From a checkpoint of a small mixture-of-experts model trained on Wikipedia: 64 GELU neurons an expert, 5346 steps.
Below are experts of layer 4 (counted from 0) of a mixture-of-experts language model. Rows are named router (the router's row for the expert), up (a neuron's input weights, with its number), down (a neuron's output weights, with its number) and show model dimensions 0-159. Each number is 500 + 50 x the weight over its row's rms, rounded and kept within 0 to 999. Numbers have three digits each.
Before each expert's rows: "gets" lists some tokens that make up at least twice as much of what it gets as of all text. This comes from a sample of Wikipedia text that the model never trained on. Tokens count by the router's weight.

# expert 179
gets: "h", " F", "f", " W", " T", " K"
router:508442488546514501514472465484427496537574476522424475534422461467481557474424487598522518489549514568510654550521530541464465470460525492470435548545415567523544448540465534478450498492429460439522546551487460562654530578572541462535486488463543493481541558514454548513436596432535552551588493477484501478498457525528459524447479494486467481472588464442472453543541586552459574510496408511433478538543503525351552463413482592509462444403456560539518503472600511532435541464405492
up0:482540552487591490560616493548524521487515433560523581438457470512467569464475498467577524492481554480489507493406498576449509462493595510432487440468468555536527358515452557479482567487464456542509507599479526453560485554416539458612465460490488404554529480442495441488481505493546371554504490464562473539507510552497422485427538492515487539528582537470469461385517443463464532473545516497538667535492491506511501499553449488465503461495414496398566479381573492407535531464475528
down0:519412524516442446476499452557386562505385483505512569529421498528536553517475529470578476439485516495523479536608568559470576489512457476468489527494507495455432488477540497494503553587405440548496449554518492437379569474499578577575494470563502561539533565438551518583408493459516475438433478441496623494429473466613445510596540461549473465475519584461537519440491518550521468515530568510561505550519547517477428553428486459581474532487415518438504407469449526513470428531571509
up1:555474395388494485502499483491490453429550485578459414540459499515434557418477465503580451490528484492534524526543502442532451520489472453502513492482449502474544606437510456559558451634477430570482502478464536591573496496466433416482554499551529511484509499485591541525522495530523532575540552478408556547617501477537467475502440507569537575507525523474469575444561450448478373466515502492510561472547579533445407503424446518504445534514534520466515522399571561559393500439469623
down1:456527450437456461479539477479388467459522459450521429491493503534470476490538536526423513587459506486582431529398588611496593494440462458508486525524417579472493472435556511483544460521495607593452575573468487458488541489458466573515584553517479564523484483472506484479525477424488528581522394533456525458459504586477507453594466538541483544543472600497471627554571534506612501521518431437438500431447460512478580468408442454449486461498534500491560495433508472572466532446585525
up2:446519493574490505556573518499447518454572602534515525524580562598561495441464586565483487486369509612491468444539514489509483508562580405471488423523552449478482481540418543458518568369520575485552391453432486434507451541508504516398576483442520460542438545423530518576503493503496512550457471548484452467497567426447553580483483496465401525559513536414396521471493546482446551457461567464486499451497497438500451552475541541520482483528532463531453510483562533472403506509573568
down2:551427516485519449522431481507451486574467431501497426454441509508456529551465511610521495502470558465627494496545497479446514537519550610541561465563490516348486491382520458447520502444532589528572442459424459508455403443496585493581499481497520444504567500532407461494510555509499402547584498557413553510547451425442490544487511495542486477512457484437522437519485560482495570573489526521523542571533560476439528472501544535472568492531392443481490549426355534546549495523562488
up3:514541537480474484530434520497535556472522470591482513463547476514633580510588516413582556458409529445465561510509585507469489491472534460449596571490546497438512429461463570553549522544487483481500539509521471580503496525494548536574487489577493518469455389514508452586514543481404570456427460454555455588514468504457515476513409387572517467463448551492519539485468499544413543448575490418411500483536625455487541559440552530432534395528504462470451420449528446473465559459467560
down3:533470417484557526387541387457519482481468488541557501461497457469539474523507568521514499509538521548441535542522530570546507446512469496512566561557549450439515518542498538459499532541532498570409431515527478455480543502544489526526467559466464480421619526527485435505576546506476622600434424465506473475495536588462566503452531465475387453394511528494443531621472514565486447484473490444440519543492523355597395485495524442489533533427437495596542483428486472530470491608426507
up4:550579452519463520531438536543476457504459457539544508558445529466484602504574516529516412537449524482579427550469468465570551476557561495470461495498525495411472501473497479528488598478494562422573408542510493554501382531504567461562599490573476533494461427468465542440555511487483574505626501531426517478469434473473573561449520441457512521498398581509435360499449487526538543525491537502568418399544482491498517434462391484515515397587492547460443446494491483441465541471483433
down4:472582551515549407501583543504596476543498424456525521526589374598458559533512512471492468505494469527568492550423452473550545521553574442520522477553431479487558417530472524443517514447444503439414430508464496505409496452455576587569509555485517491511505507435528571528532450576531532437491516429561519456466529578458443501434448504504564450509469428603448459596489448558428547455486532497526431497388575497482559408491462565498513390438507525511436511488521532570487447522559479
up5:508509471493545483552488526528505505509329449526466504547563467475441605516485540434551493451504577501484516512486515539423594497442549540408537448427520554516466543481520494466512502509546564471475473511369465535506540449512461484399459410519520445453503463522424493577540517541504493530502478507434459545502440438481480529558447514394480589562603551539402444525426515498505479461593458486432556449496496367419494517520461563574670498565504532479491541494520546540476482541533434
down5:517433417487519586506542541562468474581563549457454565555578445511504513507521460484496493528551480561463511603566494497523474417603404500498468528582462500515482420473507417576466488447459574485511401468530509517446489438448498475594471471535418500536462522516451593440523493485410448418438495514521495513471645550505516467529495459663529524527375467558537471475505572502468531491533504438495473441529529563493514446495487426527506422483414447504475535554567503621443507447521466
up6:573524553520523520435572541429452505540536503501418465465474494530499441417494540529569477446449599488432533429410461549514435529438443479500554471545574539523481431501416547525453502480588395557453484518552708546576450473470481419458438453453551476486518437447487525493528566467424374541401518499467603441514466505448491537487459447542543550425528536508434496561589470500433486457549481454534477484510541554577512553537591474481509532509477502489499569518483481488463524530480454
down6:536498626479452469514508456399474538459487424433535502483490514470463556438591537493547507553563526507506542506548509534402503490383378560488501580547533565535562490453491602405587464494457533468475503536548488527526569487553481503511496506465485429400609520516447472467553572485472516470487518504458553537501518496434580614482511539525395489538509539455448416459613483414446469490435501410499476506432459534533550472496557492507474436498520518485501482429503488452549650511404549
up7:467515530548387366483509509537527585478504477587532519475524439589470608479628401539502539455497661473521552475483548500504594566545503485474534631491475513452521514499562572498483539488526461507467521486475462557431486559488498549502488529504530474480479491427517578460461487453509522491467493536516454546430465414528474521445498568599525485425584543448402505496462526560332510492498474479531509522573475514473516529423472476484523447518489482411629535460496501531448482581548481
down7:479481459552529558476501481483573634540480502462521441505551417508509438533501437484499441453480514571502539460519535467502523531531586489467602521450505442429457554590517439424552556446487525563445457449513522480481411579550396471556531578525474583400568491555416548583523500397477576545515406600559506470459437565422480482503459446571559531557502432551475500469508483507519543453473501475419454555426495467482410543426518488580538479517461478497505535546396534588505484517443468
up8:501533552480551442542494494452564560493509399437489517496512482475449545471458448491553535436508532521476471515445516545579444530567440451453458516471494596581556436463548501566547473484448510605551576490341518508592514569528535432459444423556579551526454526433480467473502454510546452455509531530543475555424481469470499513556491536465528502463505540372430513457449471463484567505549427380502544498473537502487473551608478544618467469578524481497560572413461521524518464441567391
down8:561440426513516502455479592547538582494518461502493527469553517493475476411565499485487354589457492516456534580562587530469492534494453592443523493459443510485460585596426483504549452507514484493498451553555510482473543338505503526436531535464446493484496429603464531451589505534514507465521573449540401513477638543484525507507540426550462429558463517464500508407496553477448404501505574405457447463501476524556407534472511493516504426544543483512464512562470596448525516557447461
up9:504557503459452496597561524525506590528586469475456499368480502436550479463509469515503509462514431508482501443578526458539559505477461398510511574398400496524481512543489536515498454485501409502541562492558494580499498558541527588571625535567483484533443466472527471423537466531540481526523533499523528534475463557427475579518419593464517509470400459440438516554453491459448471404572526414529388493533551560499526522495482503392518500539572467480445518433498472519365607536453534
down9:489545438494536454532607455557432518499449576548531543403586543492405454544423444504450555515509457524466479448534476405486473558543500518482565474542526468436540389584581507455480493421526558380548475390440545497493479545545523544602527571513489536480472500549562551493512497523482485486507562452507441533538559534450496506407505555517454481446444378511475475555571526549434568522514396522476512590480455444527573496515505579506413410513564442498484540457525558465462508475464410
up10:433486541512570482568463473470560456554394446537505539530462478374489500549473545397472511507438529528460546540516471586529439477517517422501489480504625442546475500542569381510519427429523558486459391496462486614497458516517488524514541458389442537559446525477498475524536511470435588487551460475490514528586436528418624594414521475625522528464580532457534502454478470492471483594480517494503433515554549438506508520556544551493569465468445454518537425425507505502418499517476510
down10:442463512463544510584428453492422477508488541480537532494557405540482471468483447545471504467528455468504497567407485587462520535484424502459439419485584622491553516471529531505533513426502536595483521492566511456505461484529444505512454624397435592494375436434531563452482414472530491501540508420495503472604560500559493493363541581474592526551498410492596461602390507505531465442543479499518452458505530509582494444526481586560528493546494533505489464540471485503551469549495517
up11:490440418541405380491554527566529524441625434500583678473522458559452527568488450447526485478407518564542448455437544535561566484432483549498458513445462537466395499468467533463492492490473483435504482510459493575523514507458409534497564374556440595611494514517519467473529545515495532469497553581449500558494500441502536463505537472515537473540503536436505462481496627495456483536441589497480442524497569504560524507488460479518472499418559591445457453512530499421476527435556487
down11:419502537411495449481568534498466523508539534497495472432463496461537481513491437474580516434540491515520514579533495502554516586453531373482470504514375578506519442451496621484526539502514503423444440557442399486556485507556425559472491471513477523481506508512498534528524500425573500459471440401531549575499468434562479489457542429504568450509518456467472591466614514524549600413521426527490540595474525579512533531453463519630554548528478523565478552425450514512604419399500481
up12:571470503471451400523486514549559420558567522583457536481495434587534547560505420437537455520485498464496481579563426476552502513530585471378552481543597469495543515477460503598478399437442443584546496480458460602477518506431560505605492464522512441454556479501495450569434509464566539597478519496559446454507423539478539549556525595440434474499484493365464465503461487489571496509511501528499443442503500466524482505386527483430501579545583501496531475500457423501444464407486479
down12:512515463563462478472484570419513470507484520490450443485485489552458526452464477508506436408447502481453482510567581567545553507463516491522519544506506475373540416479453556451550469515556497564501504494440524519442464580438434499450498551488619595503546572561543510570487399471547525622448518558491546417548513468517474454502464503369545504595509438585358527497518528519560580526470473497517495466413517566475454534486547534505476596425546598502412512559456408482425520501530485
up13:467491433514489492451587559433550508470502490481483571468474520578439579581462534421530457509464592464520554489454545589456504513504484504488451514475498533471497500490495568467570387490555411582551513534602526494551536502530640528528529399472432489498562442492511524513508522450499495511569401460571505483609444433535550522351475533540521456460488595473418514529513524540477478415543505450441469475495555561442505457535568426534530448488494512502531433457597644510514448503486565
down13:534454467405449398437516533493442514603523590526458489517546483495606475505503424480593547552461549614414465537485598531463507590552512527415470547470439460392493517464406503437534480450480439535476478545539519490489515455521521376497505481543479495598574407410433494610534516453541517460481476531491505469466414494568515526496506508416490445457518553438455555527527542541525438425521434577533627526543549496492557505571536432499524499444434496479515451441520500444517524488515509

# expert 10
gets: "z", "s", "is", "ens", " ", "iz"
router:506432520487495462559499501509482449466474516560543506582554553480482502510459520572564404563437512528471569533578444455404452433515504394543477451520498565511460503523454517418575576520468485479566485532491446490524491545437415421469556416499457539477540499414477493480402466475457479460522569545495485505449507408529539559490507473468544521482469462524548552499498499470555553518469415455570506528523492621411546489538626567534397458502471582645508550454511434584484480620457433
up0:469467505464506496527417437474540573520583524554491521497462446551437537511507530459447519473504527477446487497371468547536544409512509465541515440495510506500563528568516495521434486468519518454524559463521552557539474524478493523473407469589551559619455540543490515556594481599398531522507434509471503460561486455444377440583437462499489451472421597410429590413553364446483505448478475490500564433506614553519517585492496488413528542585535545499477525509498468503420543454534465
down0:522466516538489507495474452500514474427508511561614511565456587427542429625557457678474478496563529521486504469460552514533464527492509436580520468542506456518462540438570528435458496538472473540584463485532546538480518493464484541429440521474496551462472537600611424485457415585485533469514521402452513553511587461511466586584473472403487537509461448545593364488519459527511504533615463428466524466453424482471550456433544473515482467474466517504567501474459514551488492478406485
up1:434535553498545473567494546466469461553532527592473563498474453437524581519424423503592516452552506443504487502445546568482487565452520497521418437431438539551470404462499529499543467549482399585485516529433547560592464521474492615456536423429484461498480510508518589492561500480426494474441485521528597581460494518432511538444506340573566554591461549437476383441480559557469451487525493478511523470515472507466449496473511540483568508469489480476566514443525447566470510485596390
down1:504438496496400519558581439432400539476545529474517485594562554554434541509425579493529532523516587411531488536529528560482432519505441533499507570558517528568440520605531548463490452469526442393409452477586470478432577515450468500436552455414494527506471501493420528605506508501559496501479464510472551485525518574508558483420517477623516477461453475482565503479439498521540475424352528557488418469383529554451454492499545538506596509532440492445468537453470482484509536572560494
up2:432578462497536503455572525514466563530582462511525543545548507498444516628520470485466449472534589538539532559470619452469453532416567532439518395532633514451445512523552501489499556398549518505435462527439485535421493415444569499490511454587475552565430496497402531575590485539537477504549551553401518427419525447447531501438484436554488532441560571484442424512490474500466455542466515410504554557467555528484486476455496460475499505498416457499531422491509602484443516470516559
down2:505596522459516569530500438465506496622543474520525565604542425470483502540480502489494493536549541491516558494456464521580589465486572538430599505464440581607474499484497600542528514417501416454469531526533542538456492330549468436521546445457541462483549446450433379451503496445486435501347520475484495470531432483550505513521506530512456542528453441483528503464489567463490470424517482388430563509399537508545514482478537543481580527552571531529545513465454553490425540512560487
up3:502559488545541465535541582464463517523470504518482429509501533522537510631470562511540458482445463488473495455451485445487411539424598500488506528541540500557570493470432502456447541452435540478586431500617467579452431499507529494485499547471450489523461461467479511537509549593521553586519612413476525534478414540474463537550550504474391439564496494448511493488429608552454459488526529511529622557603468521477564485438480343436480460567521545527546471561482474550566455435550429
down3:506463401360544445514499384502559445530486535514485559464501529514403520457518396449468564458569463399511546556550519478448573529567568580486524531504512494497542517531426416471516508471534480426496538494462497538473503491448506437586503487542489386591556538538522488523550445473496591466594501532565483449607479551620472580486398549473540439482481502530459513498477465460455498448538417552466516595595541476508471432454444541539604489463521511538500461581483417525482494478482489
up4:496508491496462407528486493616399493435532508456502536485459529542543462527513533473541483508456495550541484544563510541444546528479508438479471548494628533491481547457487528615442601538510543568577484395386508466370409462493543502467566437593493470504408604441522517565555543519491508531579625524501500459494524552498579460443562440539452527600390571500527454522545519405431534479520575457504541511514546452522549540476476517527475459510545511551523470471539455444478516540457565
down4:564474484589508528498515566453570412466441521463474464544526517485548458397505491550447547557461443487532554529493401452508479454503435572546472454475449435564383469462579475465540573602525476451620504420501450559463413534471480615553461495511482510502587542500437493492555553483551517445500503499480460512510503492445535563463365517580516433391475474481466548513494496605536442507496492455574466403571525556483497497516508503571431482523559463572493502412410513460539475564443553
up5:449519428399533536508507351512486603587480448515437487457456580486495576475531495508482597575545526527541550447446519497602500418491415477476397477564527404468528519512499509400534470427492507507564440507543538503496495487537519560492507543453571524521536446554571481499490456475534536508449506429441540603503549574497405525456563480401589567470526539445458560550484550456506464584528467500383499449449481585484564596477489517515477432569496440536508489481491515495450434483433451
down5:528594537536509480527480494469505483399601454478492532464526477520464519531480562441376510459500515431591464403484471552377540608485555534556507476518516509439485491481480421457565520487548515552399540422587623450357426579500513522390572473435496486537596463543491478547482529505528476461401510521412542564469420486455580536528505474446488443506535513443515428509500535507507507473490525548502440454434485446615487510470508527477519513500540503454531511561518528490551553590503577
up6:502486464460493386468531496524567561451484468476375519549490495371435574421494494425535507514537564453475464436446565548547503465546545404466553449516539494433461411558502470461510492456523449578454528545495623524464462492472486466533552467451558542458551501489551518496519570488461539671511500413329572547555494483528544470544526464480479525494574531433440552485565533557437509489478457517500437547527529433470528502541452594548507552486445525527506433454497571554483462539528440
down6:467528568530468461507553482506448527507415460510520520534429493489511554542496631483447475436625481491559432496518487540553507525509591434445537468482484545469450434502542477490435470516504557498498506507526489413489508434477481485405504503440529420526411502496476559508580595533515555495545451526447531458509495492606463493477668530526537426533493523463552500516541488410570497580435598498449428432505406485481524480382419584459543588423445568429497488534482552482503560487451593
up7:503526483505471506485542466536530510461552400510456559444570564531447477496506509580493431502458478557458526517506533456505398463544508469490513483399511547501633514547506447505422514504476576570590430470499457582466569512422486430443589537574472412553477483432519527449447516479538532538510563451527366496423531450507474562567475546485465456527517525452571508452514443549447532533517515457506494459513525652437479475423489475404379412477405562571534479546526471495557454559468444
down7:479529461533507571486444455480519526471460512434461503482561442584535487409485469551565473485490436506513489576577542516477571483452534491482510488425456444526467526420489657419577464456467546430572487452450468597433522447540445487550423522570476521569547573480511520507625523463547555514556443628578496488497465541486437543446459503523463529521435505468462521587465472457401470510509526511493590478569487559541435478490495517490553534561457521496427493418356451590460427469483480
up8:419538554483445526504565461518424464457439458494373510472534535410554469497490421482550428582587522576519503516495482504458493465491507560370483561521578507449531475530541481488503536475551516547509476518487463508455550523515485500496516427548460459443554470602577430604541455385525523510517544557465473513547485527544497571444550525579451536471544439396464488505535596527399432484572497533462460460551520466457448547417562533419452530528498432552511335487499523416480552495558499
down8:464469482586396467483523536685442526483417487470432414495491454516519449444487387436462525423502509458489439475488473441505517533454560453509507492502449446573476439477538499550495460480506567566510451464482576555504475460539499504493547544601470495488465513436499528515554591543525474621462467438455614476425540439569448560535485433527608565475574493579410519486500458547514488613557499503529525460636515460516430469426522545482484477487471462503519523445547557503455561504474517
up9:537492463451521405472546533598510503450495445492436510475551556390525472489565501507535443580503540512488517421473564557472472490467516420436539501528553468403561470531440425451573433506491423521532442562546486500469564409486449491577537483569435478501474516488599507559534584463560471636497535505482580506397440515469561488552470513442564589487490481497494545534522438507456514414494477486477486586511488520379448459410606524546459550509492446559590503458463521493398567480534444
down9:491520543532431464517498432493578490507436532413582463455449434466441596466530475478379523472554435516474521543495488552564570495513558456503429478440412526587550507395544546458508510491525554486458569499473575442520540477477444532444391491475543469530538512493549531472554526532639470497481449503404562516476494546515452490515468515482509458546553566535534449549559507490545423502591535500463406545424408400504503442446413612451618536475521553469515524547488586478496547490492571
up10:519472535429514444470477513618496446433467532499473372461563491485473547538396441543511517506487536521614496529513488542496449435473508537520606492496544459458543471504581518519454427495528486494504525495447407445548571556539497558504621518552563523571449434453538407506522447467399497562475460492467535623392563512558444523390495474643566484492441443551448528514531488480509450540525520496395495488522459515494457494564472455485457427504528525535417540510593533506578447540493474
down10:497653435480384485467533533517566452415432551559488560450523502547474460554432517601484482500521490457527522466476464562460487555561486579440492535452510457529434452480498510389595484478567554495531465453540430539379423509475493450466420492527612530402380434439450546505449464461477486467521515519523614552561497547417520437532586517528518548549545536476517509503522533564444507519499510548386520453460516536545401549522575521500494520473496476599467547470516530505488490448532473
up11:509543542495641539428418541470511511467436534569545560538520567521442537445536434536498502583452597450604456536488506433502422502600555340478600515522506449480540436463496490500514548394604509375576600495520550501534452450562534457537499546457453481501517538504455502458486553482455495590559508402436451485470492478512523542461495509457428491508510432503464484495521483487496495488557524508535517545347479572527499460573555437495443506462439482506495456515505521440460446547436495
down11:426525409536520521548553426452482493509445495492556516433506526511381492421493588547409550564617385541461483417480506467493517543459495497414446497434550490508534406524519566612487456540472450544476568539532506550452403491467467499477572520419523479430447640520453508450483501540512511454531544529510492407480531437470533506489518532548520580482557485518487603487496470504419524512564543522513410480537568466408466415405562557598540517474539535475496545534463411527525518532461500
up12:505470442487601482546555507440461492527477480557506539515525379481581554504484471443625565433549516462394526507548557505513552536412460577548509498477516458491538492541512494517504425319529506495546542542530509468489521476458527535468593442510440523563397513433467564529451440483500532562543456494565509612459481452477471483529512452589455531514526514397505514430441546445514444520515434507420450557488517435439514534527511480481488509435495476479577445401577500593389552473453438
down12:399372438532501458519505575473467610540608475436586467545521503511455557514404562485460392496526465452355549507500534414516541475465473505558540504511531532489566458509488547521553583522515481512477493544539501501541489546556424485516507589498460536599569507579471459539453483443544464482512530449539441547545389428558495602439567495484516504448553423501529472430403547497538515525435538524443509471436465558478455507497461486547513401408460504498506552511470456584510528535560576
up13:431519503530513494562492464574485423446515531521387616407580486447483520414524411490504466479484515624559530523510517543568496520590449549495470529565533429467511492500485449530523499467466538515475522445395509547499500475511488563610487549486455478476423481569438533576544481443578514551573500439424449593464562488524559546426455547512535558464457408545520477555461495521456468497523429518417470509566551517533417487499564537628557465613473420507545425509531529501458517560470565
down13:504512410538521487486575545388466517546534486440509575493526530427497453403590510419465497511482558479477465433461378411453513556481578516535447567536447444531557366530475437489525486474472540526545530521426509466570440472521481565539486552528446453468577474532638535515513533437494539542578564452483473557531496448578501486616479533469514546476417471510529505502446505426505478566563478569526426386496523485474573494446487512403534480516517567504498446480497548506446525462558631

# expert 113
gets: " 201", " 202", " 200", " 197", " 196", "7"
router:437481508549534516465524428431603554491474502600576527537538500455435561562423531499527537549496525451470488452465529522463541591521474530477502589525547566569469504500414453421519440514478471505537492481496526486509429582471449569479504462482568450543513418473605448426494577460585500433524488388495501636449467530450619513526600490503505577559501536534506523502566514458451461463471427550490501495551463529457529417496439462524585461387455410534514396529514516534419433538494488
up0:578446464561484533514498488462493496599486486572506478548442490509518542544440471477432431474559486451543536466517531466485507526399552509555520533464571497415495459489457512513583472385557527573466489561373578427556504472506479466648473522514531460571506506555541477549493462398528472494420431528585423524565528446455436651462478448596608496562483520478544577441488497446478451446547449489524513480477510544452512524415487550459443514418508440519490451478548491505482437483600454
down0:483521497507564539465451487466546508522606472630514566509549453519449438527527575522458499479520444531483565457382445544483466423561499490447497470495477624546470536482548367461542529576547524627498422472524523404518547502492442512485569486460534471465508526543454580477496466502460504481528512437500512509501460531494492428517502417495470591575454605435541485461426487487593529534414522607517493561378469461373492506557481513511486426465425527483454560488542498575519472536544434
up1:511521476495593412492482554501547503621509448563470471535490424533515526567553523488476545517426556500511509478478524485511463448474539520510668483434527434527543417440446505495529466520529455387510428438539617511572524428640417430530440477488505502615447516519507512481493486475444578485439583476442559525517441550500487495501465567533510486542522546544450500487457549517412508414392507513418466514524495478536522441515558420474456488512450440577436533524540543386528502539415476
down1:510398599514500517485497448566426438555531455528531535571527455449490409500398503500451485495538500404440492495541461480501627588472508463448512501605451477458484510515496448461519431509604527492499467486417497538473492475441505611417451460414509511479472535585491494450594542546503433557518494440516581552446535626487531396590527460539594406502606485560543486513464437497552469485480454565474567534461562521475511534456504529498400459485482554533545493541493493559519484453577546
up2:534491409485597453483473521523438568598511407555469607512405581464545521560566497482542461459522441487482490475539567561555504538522439626380442595445519486513582461375377450529510568472547482544430472517514536533436458506601519523441546510498419464490451527539515591508498481453471528500524476520473577466532488522474536404506474421482461494423526443544521466520536482524542457495483490447493497448510577488471533557438554483463539447475386567548453531472527467450564421500459539
down2:497518555479416470511574519455581466465475505424439425483469475530416448514478497467438531470470589479477546525489502442452501610525427515506518515539471608529563475550525493531548479430594515547489468574460532616567584507411467500568650468463507501483495508460520478486589491509414510559469540516556495500531525521584482505557507455459474521467489491601623440493416455579558451497555517480464446514433437492478518409526540436440523588527539504502356447449432471541481483424484510
up3:537578489448492445446595561537479591534530454540516460473511504479560465494444469500518614520473473488518477530499588521505507548510486486442517513438660454538417429505491482475515484559469431578569457449419496466499622505438569609522484504538473535577450522478572564473521516449411497508452482495512502489458537503434488541444430517431477601469571576475521559541485521459448501495524467559441464469533428478435505578553609453532459404493473524610495527509429480443395561500466417
down3:479494499545498474497462569514506441538538384426515504582429464526477426561485618491500524479482601420507609431512510478500461543541549468398528506543500511442513487427578496434450548510444562487540458523469520580550579438519471459590423595482515537455465477556513491542492526445475418476577553447486555425570511428503555507450548491479510519444429474554447459553475486624414512484585485490458530391494517484454469554515557516457485487447503593498555517581441512530590524402558463
up4:397550446528590475449518561514521422577439425557544495492511564505568451591509576479503462524502463486470529428409547479545505551477412495440539522463424494611538524443474463565534484489417509489668454377543496612554513539470445545490518517516487441545411525545527519504522539511506499551562491396483599527482451450445467510539430505574543459484537474512391490442497564454522549522431489434441534514538481505473527496468443473537539455471418477462605432503529577491524478455474480
down4:573451493512455478494526438532494456449457516440451439441459490527448540603514368563521489638495621458531467548504463517447530521455438423485548433477524491535571535521624510492518528447522471546425514567457457434543547523462514470479463438524565563469523515446557549475571423495484516468499458455486501506521481383554595523489571559521453480496526453519571486527507460516575408503547536388399559467546505453526525483499555480469536581469602491408506477458479420517499426477539607
up5:471485485535453513551583524471460584503507442410547555515523499460605548548466510523553508519464460485444539495467565456471479513484523464509549417504560588516524361587482477558462487486565487565482561526480543523581520578489443402479528492542431432564387476437559493497521451501502515471503475527520508466453463489421491458473460515527468543422522639498521516442515412608466519522426575570401492569446505497411515554428477477420534624520538627534519506483500502529529509413502430
down5:451517476474472400519516565483569487492549527525466549499435481423560505538571505541460451527475571527489449527560519486433457531412500562529476494501469444479385470510498552511459497454528491539504540500422500412508592465503591592510607558601593647527475444479414521515530527440500499466464470461435559474545487403435457509419486513508555387561541523439557519611545582534486521593553422515460445497481455449507485532506545532582521476432476568529487520508510396489480477464428436
up6:579515515428501494522410426478528426382514366594501533487438505514445518413577512459478566523491478539459468511500551538549548494497495506500468487435474527517579501518488553554489538423614431503497441393618539558474414463531552527437523602491527455549458486504441523447468470580499427494574552549433594495534441527523508493494463392559532494511448488513445445477460488478555547504489432453390491505570511482505472545579505483555489536464567574546537474510493487463518540479344543
down6:525506547527505475512601487385450438557453520467441437519482485541465509534545404436499524515493458437433501503465491516462540445526508483623539510519488424437454468503621354557631447523553523553512539538499516607547507434500509523476558560385515412538438540464450522550502539573518464583478540492532466411485567514536515503531456434399459458402555478465507459540483523459473430425621442517421503488486547494513504518524497498513447526552458544523471609547472582512538496479525525
up7:546485472540513531496583545509460409468532470607546511515464554615556565474491482513500522538455488528500517535483437531531586442437496564491523539409564423527535475549557515552529506516565526516472522458455476471526440574467490545426622487594452535514508526506506468510554532500519531506571439519463510536482516522420449485446470534562491510457514423508575419565470572363414457557495568317425405473506566474476458489449539436496524435463406421536519491463527514458526508398451472
down7:525556454462440478473527484526480475526450490523488410425500491542515443562574430413480549522487480534481535470516483598524510440457489512495481514490481504538523407627518507498515537456521496481456488418480445394555579525539553512504466567516447507439370524525479405665402490502590577625488449439510518454519547489548559544610482486435447479511513474457471485473479504489563521515478480516594510478506577357491556460424508532591413444460456519540539498485504495582497591482520509
up8:499575458464509407464575477548515527559379487499476632572516477532512510542541419450561452493567536523520529518468576602451507461498529365410490521486584478492500462438571580500497441585532485498498526515539485551574550493466498507499444521549438462396532593391439482464396508472505520492504377582493503545444486506570482501493594387488459577529462486482489426569484436453567523488502536520494545516413600482529489494496520535457459521491557519549443469530539435517501515511582466
down8:565506524498549483537462476508504469510603472516540507447545448572454466429499523474475504486559518554565553501526540531475472438401505530432478615404436440430482524580505536534525538546632500473403431449534418516472398569521511487514594473449494612451494498419524540557401532559498560488454501466519569495445541431544485524516520472526490480480532492474472396576454580483535489515454486507542538530429506490438470456529449510440505488427588564510486485496606493492441548559418347
up9:509454583450450543469447554520558542540454481499497536554481415562483479563533510416516484468456521520507543428455436430560440509545590473432593470512563454583530426637501541482526521566463505544485535504506530397480528467656514471474489571537443465488503495407437615551465559528479595590514521522494489530531566511484455430500442538545527504520433563477416537413508483426532472376529524518466483470457453493455557558416547433487469516526549457482497452481583569489526490580464474
down9:518491488512510478416474538430489515529595488519500542410534458482504447509480517593525514408533411527565501458438548549499531477481573566495515502531526578523567494559575520453529453536564397409528450392517569413465438504559406538624535565488521437473410584389501482464452459446496542555513474504488470461426514486482547495547430474646478523540527570540573516580407484438468473514569546518526471450471427488438537495473579468499431445454521557481526504509446501532427571508499528
up10:542452560543476477361565544531514480526510488570473423538497518543491465496568424455442477605493472519487549408508426533544560472486470572527447566402511480450571555482459480450428459459544450533440515460501526508458492551540518434504592470408473569503522628488601527456577525501450524511499539442514514521570504407474518549423508532507490470548411439542558588533472492554474478479623489480545491516493533526560451535561468493551460459409497381557506461454593468459492434453597517
down10:453581439536493419517456377575470497496478447443507554476539503527445478515468531420432489536474401553537694552415525527452561528448595486554508465444508524557542569526374544552425546511491500458527496530517548463475514371531534511457521510441564499492491529495552502466543538559456525479563444544518436450485489427515449546522413495499431499483488561498524565472549462545488564505567427532528459598568457481515499519484516523442391506435553544441539455493418444558580548495483494
up11:520424552440545453483633598506447460515497380475411559456537525487506507601464480456517493424459507467569533537431570459555460610456559497560533529451567566420422485542574467545443496404499483528507478431478512451404525500546446493454575490447489467503476465463534482536449534527512485512458493512595519489492467455430538567528541602497440440519501467496549488430638469497517444423508517545585515508461525494459500528412457610517530489570531582524576508443550524441459462520455459
down11:514456485466398603421552483513580401457547466457515476545438512424524533435488474499479457504537487509548452464502461457504460413544474468470537524511538567550527544514507531370477540518466535519467480533541577496479498483457488513425472424518505548480507427534501538430526511445539473497615526420472585485491536546527488554401643549554549508474545518465617561504424532553390458546527593537554487475490369522531473478561466621516506442486437443510503518567437555426463587483495500
up12:418485512582599459358449513522470480459517405508458541510479551475519383352503446469422457456560568519497448460520506454501452520373622443542488497522466462503450424459522516530454579464521467580532558541406599460521511533522497477488509487549532475591542446524502533508491462476522493454537552442479490567560505518511555471452598525501440517539513489526505459531523497430472441436495495508473589623484555554498511498452456457471565460545419460502608506555499455424552468485583498
down12:519469462492482605620457454498440567560469420501534465491488520493433550497531500518514521474528524483542508474494548541594507519477473592427506463461553543566484498420472466490457531471472503541526467543478471453508469551417463503425447511461453490384538600533530508483430572507449518587491480540532511507515515484538405551583539519455524525519493572336626508382527434501493503595438517434526491501532443574552479420510531518446432435467396525586601548495466554510557469442478423
up13:403536458458535522563511519470509484496517543522460563477512511557458468505513553477547606491484457523469469509449593394492537493411503523509491510511645454566592430532416495446490530529518582471492533553469459545529406486516537611477542453507486551550411593504478496585560465487464517442610456499467543501422357506587480471449497447529471551485396497525488527416489476433456493427527470516473442388433421485489457563533455441537496495489480443592480522514469373534508487503475487
down13:588521545449429535577473489505477449594486452520475511514478622529460432431516499477491568538466518511526448539487458504536555535497411409440518496520460478456503493524585526481436491520417475465457503490455506474565535518411525452405503523500526575472558479548429470447436479543514388473485425422517487447616497623552531383497518529442602505458484518488504502513522504491492441484468550478451516453451564498584493514557537513605543580488685531510498589573499454466549427491514520